Below are experts of layer 3 (counted from 0) of a mixture-of-experts language model. Rows are named router (the router's row for the expert), gate (a neuron's input weights, with its number), up (a neuron's input weights, with its number), down (a neuron's output weights, with its number) and show model dimensions 0-191. Each number is 128 + 32 x the weight over its row's rms, rounded and kept within 0 to 255. Numbers have three digits each.
Before each expert's rows: a language model's description of what the expert responds to; "gets" lists some tokens that make up at least twice as much of what it gets as of all text. This comes from a sample of Wikipedia text that the model never trained on. Tokens count by the router's weight.

# expert 54
It responds to: Word-final pieces, closing punctuation. Last piece of a word in names and song titles, such as Got-t, Lafayett-e, Den-ver, plus closing brackets and quotes.
gets: ")", "\"", "e", "t", "s", "er"
router:087068120101071161119112129134192116147120080055164185158173157137115152085184125087111147111170101147095126131080184173037166161172171139157167128091139187084147170107121160163130134129121091135137158146131120111076161088183112158170142112144137123041136179079117117143227145098069131092096171169161123119090135121098107133093130113146110141141125122099095171103116098059153088088108124153105146153075162190128138132154138156143124117127140161165166124104086103115146104130190177161123108140092109136110068109141181147124099133103143128138134080138093152117106125091119117158
gate3:136113124189180139091115145173115142105156131098112207084159118126209115162177135137155139162123145140118079073050136154140121114069143111122155146124119149134124152055110109124146124174178162095082113106110116104135171129149141091148129140084103125138207119091128119097075113105107240115118135114144152102094146159158158143118142125104132135151229137035091137128189125152092112105136162124157160131109073086136141128157106134150127128130072183092092142113153120148125163129086088139179152140110144114133086119076120167135137172141093069083148118070109086128142119067149074124
up3:090128147093106116125088143149171149119120128120107119104134152213131213106098118140105092131202174051127129118151151172136086172110129109135147069119144143176139102149121158193075107100107161113176139159129162076145078137199140087108133104189169113116128121097114138133174140138052208113045144100147154120155155113085082143131123124172108112073114068103145131079112094141124073170122196134096129144054159136117099102185223146144128117137118107161122120124078137136121079112131128108129108139141141161151126125174079136118124147138091188073120126107138132152121121132092106163
down3:192144175125137102081157128124149106121113082146132145065086112111140133134187138140126104137069098112166157135175122091136183148106181143179099097091158170174131161118158141111106181178105140129116159179151134165138091119074124099117115067083142108074135175102138092122114070121157154151131129113065100087169099172148116140155113116120184100119109174150181092082184127160094084145107166092111108102161142161127149046098083107116092095130140169143086148147132170097198190180107128116125118161132156080099161153115115057129161071141096128093186165068114085135131144122139150122

# expert 53
It responds to: Possessives, numbers, quantifiers. Determiners before nouns such as of, his, her, their, one, two, many, other, plus the piece ter in presbyter, bacteria.
gets: " of", " his", "ter", " her", " one", " two"
router:113122131100132157139094192126120123068133123138161150118095153154098115102139146088106114177075121134128085133147097145179141132132130142151111048194170154087175115129194155103120151173125146168130141139132155092130171103045123146065165179129204129158124108071119123155130052122122133149160085171152147121160079149208127129174148146099121128153075082177118050121168106099086138178075126080121095146121177123146116115117196103083117149156129148107100179158226160126147114117136104152125102106212102130094154098119141130117105098113128170103164098116132100136114158109104132106
gate2:130112118131116127144131142169132156111166175168148135135124169122221094127117086129226112064062137137096080111128106111116150127163177147156136108190104136090151133087133129131160113167157131103164169153123103176117145156121118187096118111102120052099177150131115113130036087143132134209115132122139075053140141136096145117116090160123135159159112127144110084125206150132096034114096109076158098109135115111077116150101135173113103140121100090179105127126144144076113091123127151144055146137189134154090165135142131096142135128089151092137075094111153213120149148144150110157
up2:194136107129180188118101154146152116126114124118127098170120141167099154207112171103103123124165111090126116126149109104130101144124151149123159140063093121106083213144085130098053138134025193140141168110137079107118152105120101088085137113141130194169130152133160108117109120136083069107176161162149175171141144081071063108160153163128051145099098133158093149129106111133146137171099137149172116145166211116118153156153158106108155133116135163078109127155130113140130117148112110097124089123067101138149147158168069161122082098098114158119158092182129112154080107123138170061
down2:148044148112126136134134136151121167154123142154119148117129118134149107160106127119132127163156131123207099111078138136166152196097124137148131178116147116176096105129099099081144170093168162116155114115084140109107125130187199138085179130112123206059134112122089043112136140139174098129138209103145136122168107116120126091186103084185113149146116091153169143177115116118139151045182053110142098140113098128130193111076121112099157162125155127115135093085072157098108081100168179125111117110162100098095123148138119090094114106127106170154076186129105110106101165149106196076

# expert 25
It responds to: Word-final suffixes. Endings that complete an English word, such as plural -s, -y in recovery, -ed, -al, -ized, -ments, -ally.
gets: "s", "y", "d", "ed", "ing", "ion"
router:099093126107126111147095088141104140133129069146158111145099171146164083112094142158152078138083094132189118022086140146091115172153164166115123136131120186110158148148148151146131100124116122161102077131076089181114094164106042117141144109124101093102136164174134137160139169121098164063109190078154138102146154135113127133130158110125095153145167082139143117174113110148111078182124148119151153164180147080110143082137145094100152077116141125189114113116129069171146063088125219142164075108134154140142106099131159148117126158076187122144109119136067110181182083103141124188
gate2:141168137132113118090122123058128059149096121122046145125130087128108125097141117100134125169108177141137087166121112125100142143087177125109170172141138141126146161143154105075105117085135118149145076034109170142118108173117135123136101103135145106161132133150119144174123158109165171110103060116186132090136165175189009153190074093139102140110215093147130156193140164096123172170149129113147059154119132168122147127153130165145125078125157130094153097126166110071134070126144156144185110134125141137093111124142099137126100155115117165095076114154075085086099101186161124115
up2:114142122124111140110098102138098156135168120153139103115137080148124052120076113074113124147231144135161147112093116121106160183155190145107115147145161106160128141212133135113131089152153099116128116094120104062140111176092043145145219135124105093106082082126136162132080172112051166152136140079156181106078159111105169130198146117150099120145165128115120167167077110102161119149070116155141085131103136143156133117137151111131138149127105110152078132073149123076156124134130176118115134130077160122106106143179214130132147078135134120114064074079168131127130187150162146169
down2:157161153133074087180103138084126115059131174116118141090178147151154088139165121200108147094083169126143117129189153150091086064120085102103126098169152101086154095079120130111121115195064160105080128130119154172132151128148198141095153078136139131135120157100108085113140142150147042134065131145129130148037143146175103053121161160173134145111127137109106095139093118165126137170109089174120164113150157110190118107092144107096153136201135106164090119162113135153094152132195086212105150095120129147138156143073148101111100103159130152102165141130126111105146137138122100075

# expert 55
It responds to: Name and word endings, closing parentheses. Closing parentheses and final pieces of names or words, such as Cameron, Fabian, Brooklyn, -shire, -ić, German -en/-es, plural -s.
gets: ")", "s", "n", "er", "e", "an"
router:073125085123103138111129159135118160103167067125185122120183121115111086061177119160156088105106132137127108085146093158069202131085113136134110114095140153109118150119118198101184115191105143132120134093137111152083176146067096099163124174078151069091183164148167164184146100150050130112095122156146132098066155117106113092141127165049075160126173133091138140147153136072122134124109125121130152112177126119141092154179113116139143135125178093160138092131129102142141174132123190133176119148137141089101137118133180121123092166140176080114075046100083135128135066113153129170
gate0:128145139142110082098129063157042083140140159118127100136079131122166167081176166125177095150135146110135137115172119125127066124161119114164142094148146163174213133196147142113085059087174144121109118159124163068119152135080121110102157086134151128139093139094126085114167157117109094103110136131127119089176138142127116166117085147155117142201087152103141092156086127135138199128119130101158138039138086151176157093069120158134111175119126123123151137100149214157109077134180194145145092113157142078112138147106098136143178143104142158105120136070130104055134107197107138117
up0:089119138095162108117124058106017098137115117155081111092130121124144154111165114176170123118073115150118118143163069172136100164082126108179186115135144201166168139143107143110104089136141152155080152110133164167098092064110153090168120094046132156120150171132170091163118121164171141103092143175139132119126135148126115142086080191136162130133141146133148192108147088174166156119138189087152146098155085115145147130121103144159151158173139113110127093106153175170148142105147130081144085122121176122082119119094074162093145161109159143082126103040098063127140091168086106106
down0:095083124102181144131096177116103124139112127180164111070144180150111115177104116165134155131198161124194077068140138155128124174092081097138149139119089165138096148100162116107061151138086125124170136158126126175139076169090168117095181127146178068131152145176145100111151140110101056167167137111136104097158131112168157121121145081128129114160062125117131207181135060138123122101142106141152164135156113120081080141081089084094100145096125116108135197141078127161172119090112083096091148129113144152101120092128136098119107151196108187085092106105133112157145155145211158109

# expert 63
It responds to: Function words. Articles and prepositions like the, to, a, from, into following verbs or nouns mid-sentence, especially infinitive to before be.
gets: " the", " to", " a", " that", " from", " for"
router:066114146133107031108095131091183147179156132113117109157156148109146099081105119103115126080136141104139136119103127148084165121179136067115082071127098116144121160036119124156141181085219127161130105085157134155128129084133127113150158130155092159131141085104116135117129147124153146158119098145146178164076144105111069115133179094099086124119183153125165132126132096093151143112103116124211183124202119172145145162034120126095143074156104121132133102114138151130155109095116129172125180106140122093095072099146153163101150102149159203147165070158125133143164171159188148120
gate0:122111114157141098153149151169117148104107096134144127150141129158123164093192137121117135070117125150065163096113205157120145140176146090127162127116135101103127118090145153122145145163130127123146120129117065107150129190159066129127219154159146146070128163113105107121156064148115144071136156082108137126088099114156145146164012165147106159124161130095058117127129149166128073131155092150133158198107155124108090109139155137156122163107133158194126120145098118111113138131130137084255130084101163138161110132128077138158124112121156111136102115127048108156154119022091108146
up0:063142124121078132121132094112157174168134124160082125176175101168167115092149100086114167092155157136156176137087142166198182191151177120110088083125141102136168140110154142147085124131121138174127111086130064135103077152110104118150170116181086160116159116084102137180170104168163150128108096136095143164069095127102094112117087118092085154120158136110126079105143112099096124158097078123166151196153136159146139154142091089117159087158107078129149131079153055111156082122088113152158174077114174146142073099141139145097126165124206150127083141166112117157162163061171171130
down0:104179062129134169098115140110125118193111199088104085142131177145128146133076118113189087142134135158132131150117134128107101112125103121170113127115126159189087140164147137132161137117123093150104161124204089150112139107140114182078139114195150078086074171076146119114082120107163146125099087118170128110101148188139143170134154119189115140172142171106107133150115181124084123227131103100178100141109197090131159093151147040127106076058103135125101128116138127147112119073161165088093076152121161093140115100093120135094175124125152180097099092158104089114143164110188160108

# expert 43
It responds to: Units and number endings. Percent signs, measurement units and ordinal endings after digits, such as %, km, ft, 101st, 5th, and final digits of numbers.
gets: "%", "st", "0", "th", "nt", "–"
router:148105187135135054192122139149112143128193145155132132157142156157084131160136095182064081117142123155075150155154113131055095157118132157134113096122176136096118136160152159097108107137154138144143161108147114179107089101135142123151150134146123140106111160159107143156174092149160099090115160143124189125100070125191138101097099209092140108133072169106068126146097096199160147111099127099161185083162059108095070132136104095076106168165110142119156098149089167159103130121127139121171125142076086093153129153171154133137166131073141089184107108143061105188165070098099104125
gate1:120130144115168120171177117170122169177136099181160158147131087163142125148147139135093111148112097082109119117131123106110117117162131082130149105119131122077116174175089149171132098092144090102119110086170138235122177098155145206113139198094156112121136093117060143114072128083124134119155134077142157127107137094134112128086163139142138127139087146164134096089106108184180149138120185089144103084169119079195071140127207113102130121143188147109144149141114190175143131101145184025106153135142120110100099123105102127148081097159072123150092171074115115091165120079129112099
up1:148174119173161133116069105150135141090069179094173085095093127131106128158132127107127105133139145055140190052133175132112137116163139126141131126138123160191135134105117137156151084159111139150131141108128129094112056082138114040192149054113123137123112154086172127151199164138092194137115153144088117108145149092118169134165131178130092115121165106139161131094111122138167046169102112118110125145108143114134130128177092134162123134120095090134147154120150057119173088099131093161121079141118155223182099098173096148161117167071155157123191115133055120111110156136102180140
down1:097082146118126123110103133151083136092094173142104155138111157138109171152121183137096161073155087126105118128128122108136138178125189082132170147057091108200141153178147100114143099157208118148112149117085193123158101100152119148164101128123132148168163124136102160174118119086071177099140142147088161068128133134146121092100147176075125075127156160120155072192097152179165116154135078136158085083085130174142161162155138135118137072150127066078079170162128104125093190085088243110140130151112117126162135089107094140113077140084136145143117106117122102150143112111107138079

# expert 30
It responds to: Short consonant pieces, particles. Short letter pieces inside names and words, such as As-ha, fork-li-ft, h-tt-p, plus adverbs like up, down, just, even.
gets: "d", "ha", "r", "li", "l", "ly"
router:110085090183134088115158156142090116104148127088089164117219102139113176084082117183073051090097190128152158126127078105082145111136151122119160129167113159136097160105097082120149182141104142136091126103064103177134133126106169134128168153166178166089144098121113125093075108160151134098175174156139145132106095150107091121158137084174139114101113088151080130123174136157102125111175161175174166149073110114132135152172129132118128174105099164133119124114144148166130109109097101126174091181070167116119081165064073131124146150148116106091067104137088091171168199153143075118
gate0:173128153148169170132179120082046086108174075149129148156092086165125152110126146125120122116103134120163096160129049149108062077092154100124190160154106144103163128123123110097153140146157162128154127167117148138098116104145093077108133180161115146191125134112119147113142110121120097105190136155180120082134127183147113148082169130065096090192164129107115131136093194135129144109143110196113131088110060137132146147130153164089111133133084185091102147156225124127055124148079101107151121185163119162106101146101082140146109087214155139159100160121129062139108131148140106140
up0:112154119101117132147111147103144122090080093155136162127123089087144164126136100146160189062209150127088126122131049115115145128044174127120131132082105122100127096179111153139132162127088130108134121123141134115110165137151138119188103092144138169095100136091127145149215144125105187084115113213086095096143118117206147158166140189078166130165141136164144139083117118173106103133132091085114112089116125133068122142127100146172140135051132125134143135103154140092112174105142108118147098051115129097110117090102137149196130164077121182159176182103105229151137098119162126155
down0:159118176121067070165101141099099112151149143145175158131151144158136141124079145141091167175104086107144149128114180089128132067108118176113116094113190156115180135147126150135148106166059125124128139148123121164107174172046103141096175135128104188106128182101077100120178153114167131107164147106154112162136091128097078145133224153099109125159145125045116142136076063141155041078125135187168120107131143167108111086136103147062168122150172147115109176136156160129081129109113166145060154168132112109153103127105113144098110083111112169103126103123116075126164167151102084112

# expert 4
It responds to: Prepositions after nouns/verbs. Prepositions such as of, in, on, for, with, at, following a noun or verb and usually before an article or possessive.
gets: " of", " in", " on", " for", " with", " at"
router:138097087118084179113127132128153138098124122145105126198177179145147086121186133095088164193123157170117117113149113112144139121107160125095112130191142171112173134147143144154107150165120149151131089115127145137141138127166163113146088153083082156146171172055138114142122115119122094158106127177122134202132165135106153115148159093084122060141120117165048091097176140136094182141097100112077139154191109099091105127080120076119124109176173172115143185154121093119106098120092126118142195116133142139106091098146186121117241117132098092130089094159100075138068160121124163046
gate4:116114170188112140101116156133148109137154161100130197131172072145145152067167131153105085133015141148101106115110127083047112167113136038141161129123082093163130141074122085131125121110172072139103162122128129121106173128092191144113133122188198098139096125145122125078104100118089099152132159121184132122121158123094127127118135144135114114108070154125103178138131103097130128100161115198112110184145182103179114101114152144185116100124189148152149092173125187105129154113098166152157101129158097129100123149104050178162137093119100105121109193102142149070176111100089140128
up4:097082138131112152122104131096179173168132164132087193132194121156159141088163097137052133150043167168144107144123085118095146173095084112102135100168094096213134157091147137161092114111122102164081143094138096108089126115114211081131116131195137127169154104088142103129123128139125086169095121173136140148161114131101116096172140127100162125120087114151107132094141085095130167151102143143086171175161112082141148114147113101150172100185130104086175138126162138053167104083070133163103128103129147166086084109160092167104145184099089098075115188152148158118151174100110118096
down4:119124097100102155149132139143069081152097097110106139104146159201116094132136107173164179152092133083141089127091129081104124136134181092146104188120099149179141174058106143103127096178078153092119157152093145192147123103118122098137127112175111107151088061111127120130141099112116104162184123090102138103120190135064050123212159144136089133077123123086105137140116157138154108163102131144117137138156121190149127152132158105137159080173151198148077100204119149137077083119144113149100142100102156167139184107228160177113106113205115132137163131108112109122101111117141104126

# expert 62
It responds to: Section heading markers. The equals signs in wiki section headings like "== Education ==", plus some words in headings, infoboxes and U.S. state names.
gets: "=", "te", "ge", "ry", "ia", " States"
router:074145116079154124084120151118132137123077113100129169107124114096123145125120116171114120214121127172048116127133202053106167163210114136138084128134111158106143082141116088116152155139166135158123163094139118103143213112110136107141110118139106085107143131182146162118067125143112157138123108078124205106137192095101086131083156127132099131113207137192097130182150151093103114121116167134102114138129163075145122111156174120104137129114183173136182152120140099140150145087125138162095140081140169156137075136152086115083175090088090116172106148041170130170117071147160102099
gate1:071136120128136203148116070105116207143114157090102205144158146140149082143109149111151133148128101104107138106116152103106156144135117141138139158163108123175139090114148110121090121128119157118073175133166081194159170170046075104124124103081113146133159107114115088125133094103099124129173118119233145140089186128101216121155116128148100113110152140128081095119106197094153113071100166123102081106165134109136109137120165079138132133146207063132103123076164100084145172159144162114158153123197102150155126130138179184090121192073129124134093125121132103118106114140089090143
up1:099072146125126164112178066087114130158138154055146169088105097159169128127102162102173117118152131138150065194132141164099155155155151129162139198161126134148126169146119131103132098092133136146107118130178060159145110119078059076119121122093104148126159128136160125136074157091085169155166095120152160060141196098147205132119056124130108140080185107071110114122127157137117190097096117094132124092147122122117114128113116107134136139113081133146074114047160166152134138136179152121190127188052130133163122117170165152112085117133089094134177104186116133101071106140157138111
down1:116151153119098116076116146141110141125121143166123170139228072111141116102128152117114145118185152122181123075133106137134127153078098108183073159070146137015131167121144147137084145120136155087129131119129167119092100176089176155177129185135137131146137134123115112166139107095140146159172085148075134147126148137165073155158144134101115189162111115143105087090165153114112137148113206094110086130158048142145128143167166150112116134131168121108144092160106103137162155108129124165157142045122122128169094135071179148199139082078089116090073092111118085136109052145079131145

# expert 51
It responds to: Later word pieces. Pieces late in a word, often consonant clusters or verb endings, such as t in Cumberbatch, rated in inaugurated, ck in Bronckhorst; some Thai bytes.
gets: "t", "e", "it", "k", "d", "ck"
router:135118151115140084120145090140131072159107187131140166130105177120147127171159207135142103128134069156127111128081088122103101094165083154191151142088133109129185099148151154133172128124133114103172131155123148164122149183132102130198101152128096202090200162150099126134113108097126167133116120167120110172088099115188129134069082102146079109097108162118148144093153099126135161083169103111167089136179099162093108156154139118140146131156055143168071164109108168093105113149142120081106142183154066097168027130112118138114114147142126085176142096152076129095057115059140147131
gate1:192117101173127126080164124117054158135155143115088106160090113143139157099179135095119102103188124089120099144124113097176089122136151168163135107177148105097159111129117162105091190088157158124084133138126197164120124100109163114104164177122110120207131096082062163139154106145108093128209142117159135135107079167127128169071105085171178097153114129061102103135120184105133129127115109130182135105139085081147102134145078158136085185136168202117116177099102192142090098117120088071157137149150125065158134132104102127173149159147117155124129159084153111119100126139092135052
up1:186107128109113082114102118094167087144106113133145133169158118126158177136103160114112100118163175178107133115095155132129131119173123116140094128112096188135095152110151140181130159090147135106139140134206163184118105084186089109073171142123139123130134148094157117111141134087070136069064137090086177116121157179088087170157102126139103112120140179162117116103143113131122161129053084105127108089108164104127179142146175102092176075201111087155171174104167206139090117140130121101119150150070115202194118134076146118127073089094191082101112124154149178152106163090100140136
down1:097108185127177105111165116044116062099131093156154045119070139153149165099099142107093121109142189123139122100087165143104116124171163136156153111084174160127144134150131174115103116139181106160131113143112111109145178134124139077173103105143171141191152106098175144120114116165142136112157130131151039130117073174132054160180113142124120183099183135113143126116149087113124137131127155101145109110087163094083163109155136137142147029118157131132140191132129080158148095084127113108071162134114116072038103079119102185122141181110150190150128170156083120125128147123126135161

# expert 35
It responds to: Prepositions and -ing suffix. Prepositions after verbs or nouns such as of, in, by, on, with, from, plus the -ing ending in Casting, Missing, Singles.
gets: "ing", " in", " of", " by", " on", " as"
router:096099121114092177136117112138142133146149078142157141219134113125136179145092095178082114130076155176094137137089178134057147129151175148165079120085126119128138090130126181155147146111142107163080144089117092156139143160121129122110074111073101148176176141093172044173163144093156129067139121148089076130137125109112106079167177182153091128170101123111078139104129128145140140213191106116161092144150103102133113088089070118089146088132139187140137162085147065079137069074169126127105115086109155093124117092139147146121201160131140124140129153162088169118094161140139117122
gate2:142151099129119144144141118128128104136102110167103101118108066180139110150139142107119126135098099100090163124162192102139131138126133110153104149148177097172092115050156128140146182162153119129109110147109092093086203101070125105142188134206196072110092086098095102095162156102123170115106122100098226121097127113142143156148111185158178116137122088167122137149146160145152120109109112142140128044083140204129119150070148123134097142127153101182160116162129231142128126048075103123126143100123155119119072141121163114141126130130095128170147121076181118152141081204130165139
up2:180110128109130122151128119115137117103124074150105173148108147123165154166090112161074160088123123126035165116123172153081136147162133080151166159132139085123124108076125143131202149121165104108175157158089070134117217130125078181125157091137187126080096113120131127085141110065121145103082131113127148143093095097145136145132160193191159164134145203120095168124151106131121065099141057120118185113061131163120122134104158127131118128108147190179183120139113174132094154094092134070108099103113133128147075170134153124143145133099146142154168151041167144178111080156103138146
down2:115144144128152151101169139095143123184093102175119121194082083122130141197087105172129172194145150112072101133110125234106129153155132085071156110159175117097096089140097180099128089136142046181132113117134094175102130117122149137161125116113164123157035138078085159150142095139147164126111063165163096094196115120097121112212119155101126150129121117110105145110162124131134106090120076115120174118127166145123124070130143122105122114153123153096138183094129134097101126132146079189121150135125129041102143139058141119207161148156122134138176182113125138116125130116132106100

# expert 24
It responds to: Word-internal Latinate pieces. Inner pieces of Latinate words, especially ti before -on in accusation and relocation, and past-tense endings like aged, uted, umed.
gets: "ti", "ta", "d", "t", "di", "age"
router:137153154131118101178144103217130096133125196182150064149122126113148126142066134138151095154121118134146167102173106113137109141199135157140128118115098135153108135108093109134106161148167072140118091136084128173131107174140157165023086086121157105134117086136119136115131132094132057145127149079119067144148167090126165177111129136098123073110108081167178134117149111171161103215127179106163104179175125111103114099134137125088145095098079104104119155126050146134121096099148076105089136097099112150156113159020147160120170144135124131193131162117142130161152166100087137169
gate1:149146128178199146132110111162117123131138154136105108147112127142193171161140123037145158105159154107176132128143155148191175139185095146116060116081169059144112154145115092143169122158130109123112108159161117081141180161132095099099172107149131125175135113094121135087104059108111108173151088104108123079179076109130176128130119169154090152127124089085130089134168135073158164119118152130080112154069126148102056166166202131116091138076127116118119063119122159154110132174123132138127118108099124161141091175126135172110097128171064111188152098079185116057123185100130107136
up1:086139093148032179182125127120145119130126087138135091075135112105139131168079177148126084171127159139122133131088084133100162128102129167115127094101124142063130078075062173159135151128175111166102130066116141152120135128096184134142131131119122164109096164154135091134175109107127184087110122156139064157070163192115143131114096104089136126151169076098080133093163106166143118089151079106196171133107148124150175169154058148186125096150192124103178104118197129090146109111085119101176215122125100131164155121146105107151118134059142111155092110147132167152123150087136122129
down1:141127139102162165122135126100176151169142094153088131124156076160164040105188177142123112143083144125127117137078187110152178157170129194127142142163062127127121174178133153063154145060195160137081126159089177089127114068129085122094120165067137132157184119118125117090081132118087128152139174132142133058133104106105116127093151082147138131134091130109104156183104095127134138122142127103131147166117128107190156222135142147087117131093098115141099138105123112041149118196136135092143091083124141136108128173120154090129096148122066156098174117073152115186124148092092135115

# expert 14
It responds to: Table and equation punctuation. Punctuation inside tables, equations and headings, such as pipe separators, "=" in conversions or heading closers, minus signs, decimal points.
gets: "  ", " =", ".", "=", " |", ")"
router:165187078113117107095181173105098137135142198131084109132171121124124093109120165071118135103131121161090121154121216111089155126165116132135163179122079186110119108175070127141192140128078111141123101128169086081146138120123125185106075141096114176143171124155124174134158190114133137143094094099133179148117112122122084137108107078173158140129156134146079135131162109163105165088119151111149119109079083091130120066137185121133134159218096168098199106102139078156139097166096104113106110124161111099116095136136146154066206124073127154168121136102153139152123054127165129079
gate1:128159171153139103146103110161121122085084144098131126122147119110093120178121135071152066140140150122175148114156194122127110115121124122084107133075118153129092117146206161124129162066146123122085167164127135086155071193095134128097122128134142139103106126153142063109145142098144126155129146156116110127118117124073123124214096130157119122157180173124104116133119198163117109121106043128097113071208074123109126115179188167125108150149124181165141183147158093087142076176133119106141167118143146070167137138133067041131134139083094108134065084135131154145125194088167129065
up1:189148175107146095114140066117115138146170109149116129166090117128192120079140122133073147136076133149085108118109115121150071184111101125078159149118071191123211145150113138129103107097136157142146090098138149157036139137121167166062102089126150062194119172118127135134081132141140114118132119191197159141174133144114108106080121131092144111189158118136180129165121178110128159162139216137129120147129133119137126097106141131100142116137146128109139098104117176175115094092126091194133111141111127138124166103103155180113117055128190187103142109107179087149123043149098084134
down1:117124106080095093151109114059157093113136138161130149115092158155124190134080182162064067095141137051142097161138084156171110115122142084112139114182139167120092072164093193183121085173062053164131120178167186104120120142163142128143146101113137154139122081121099077138142125123088123142127142135138132054160185116104073152130068137122198139165125183156149120118171153126142147133092129148121114131086111086130100113118138184170127088134188126154158082149053120170111146142073138127090122113169110149135170111149131112131117133119217136113164166070112163140136130118127102142

# expert 59
It responds to: Markup and symbol pieces. Formatting tokens like =, -, (, |, line breaks, braces in math, plus capital-letter pieces and no in techno, pronounced.
gets: "-", "M", "c", " (", "no", "="
router:101105158100127166062102138120135147126133111092119072139130146136157120105076118152153108106076162132093210135120118173118067058105119154147087154149213142153138072141169124114115126055082129116106151096097119177099089068100142115089146166094131148138053121100130144180146120120128129164140228151111153145184156114147160124134112129159129182130147130121137127197114134133180101101123098114107154107124132092184084116072123084166149109162144123121103068098115106185177124106135148102146127146158154119161140084060123127178160120202150146124095129080076155062185141155129143142
gate3:103162128128099112114117122161109128140101106186152057197140144110101157155095141117147114161129157193125156135126187169097120206101117082101094089178189126151055049171103116139197121136124121155132138152175150096136142144180129085152108168118156163134156166101103155124210143094152131116149124127112098101103079175094128156121058117144118139103121053056133083234103083065173130108163121131093126124108134103113111126133128131116126124153120124113153105127161079112152086123102143057169109089110134162157092143103167114105109090093173124127110117101123131207141158157141129119
up3:093135173089167125114068130128120146105134106123101097114151150102154131115144126055110129081158101057119124107097178105142088223139116121152119165110148158099177152167122081138100186127151142134121178128103133124123121112162116108180168133134105129118101030125141114067135144167152147170097147145095153171147102125117067106194120135144161165174163124166098156178075102169143099152090153152118129171133035117126137087123114077144138131147159145162104155078113065134154099151136139108145134153134156130075154110085078139105137171130229149046135094068140166167152124140130150146
down3:084155108121164166179178158160086162150148135137118103082138110211174106172103146095125124126173052135114090087096072175124066151079072153152114114118159104128168133111110136145108155077132108110120071119104157135117115096116169089129137105159158140057145137129124151136086132065192147115151175145155154163099158103123104194070151160127085127147151166143177115153134107122125122104142127060098084143071052134100157161089148110142096092146163154160212132194125130106146111092154090151169105180160114157075144062179111154134157143169104145100126089121137134108120099120108120128

# expert 13
It responds to: Dates and table numbers. Month names and small numbers in dates, scores and tables, such as "on July 2", "24 September 1843", "| 15–23".
gets: " 1", " 2", " 3", " 4", " 6", " 18"
router:156151155111143166140125146115091093049154131126123108132100166127133170160122190140072147131094115110108134163158100164086092171125101084130113084109087164148169129100115169134149107169084123117177150100147105093107133174095098098119042137073137107098159148127171180134166134134140079081092134058169137171106087113179140115089146088193120081152123108131121142171163174170115184143212109112119141141132042140150141101153129109128134181182148116105127125118108103136116132087046103169120196127094107104137128124154174130137062132101133142074146150114095105082200140158121149085
gate1:141134135107088145168174230141079149120094154104147124122123092122084144131130129176082115125145057127097112113119120140116065118089127119126124104126134150114128091178147155114159157124155109107155105160174092164146131111054136135103115082195145191155094162222114101109155141112118123156155126204115155128160157137105145159172118155108114150084116133140122080104085194131128122167096127148175147188148141119085127080142160152090109097079137173159087164126092183105120127144112149160150095169138091077101048133104094096195151113120131099130129157122189154120074143086110065196
up1:151089134138121119157120157093008177134200098111159141147116131134042202130129146137122147080068108153094091147179138142144128120115115150129138074054123143121170108063085114074099141145086151117166165112134099074102183152077126112076111105158121101148085145175126086136121056165154098052099127082125154092134080124142161120141179108147133120143142120117142121155135119183118136130138111125154158165175072145178127140104124067121164157129115149116081146153089190138131064124123124188126141067129150133128141142161115109132125097187157162091161140145125088168178128150109133148
down1:145102153141196147143202101132111145103066079131162118093092033068072106114077069136145144089148115117137104129155142184151105087154043090106122168158133159151144112103187115126150123118125064140130150142124128168129094110122130129127183122095104093194149134155142151141131049119131127153193094134135102161172112142187064147126107140116083147122135102151203169117144130109161092154119095143132143093115149102168166129102157178097111092094195074123128102095099161072149153088134158100179120139104117107114116161128147148170144133179192122104099098096107185122160093157122099128

# expert 9
It responds to: Capital name starts. Capital letters or first pieces opening a proper name, mostly after a given name, comma or table bar, such as Henry I, Roy A-itken, New Del-hi.
gets: " I", " C", " E", " A", " U", " W"
router:120100121094147129067146146125148142130126069085141140201088116118132073196129117131132150112075132163099114108137090108127171122131124065152103152125102082083107169096120084105143108125110131127192153090168073166198150141157147142156103179156129063073148088161108126089161110125123175095097140108159133145115096124153161096095134071147173121165124098097140105142169093113127217085128112132072183084116119161206110150131165140148125153177186110090110145181115098162146141077151137090167166111099184127069154100145149153186142090154084159084150144103130143095180119159114096107
gate4:146137139117124159103120197166142134162115122112169068117149103135116115141156058131172107122137156159131135153135098125143136134163132115119158064087139109126111189123137129134153137114141123119127147135060122147192174110148150125130164096162156116140121096098137149125136127096119095084143123132109098120097125173209155151160205071127127125122159169051043023103075119082170159106127141164129129168148134071159112117096178134107127085116113177105130090104150144098097074122151151078139146059075124106124112168083117129208142213120108145126122180138111204114157128094140077093
up4:153147166164125135141086183162146125128076125133133080097156149111109102164172110105184079121159123138111178148092084117117155168146135109094182096098150129123147171095155138107135155170161137113111141126081097109238203151125163111198160109150154140156112075102164107083137078115106137082144094143098134114105148123148153132122173083166112130126149182071056064112125123088143144105144121115125099148168111062124077129147132145134122110121118176127143088119142103112119069133147160122128158033086118085112106141091173141134085215068108173108151184153130162128150096091151099080
down4:139136106171157068125097112071155105169141087108096057148117100093145089132147092117161125083152166136083097193150072101130170098153123093076135117081139118102116173197139126089114092134095128163189122158107211137163149123102192056190095103151127118174194105152098101144118108140121116114145092100107093157129192141205136150093133131144168138120137165090087106083136124144138163114150170095153149187138134108169115170150180122081097072147122151121170135111107083151149065088112085139127170137147098127145152103151120142122073128106117135088107151119188165080178134123165121149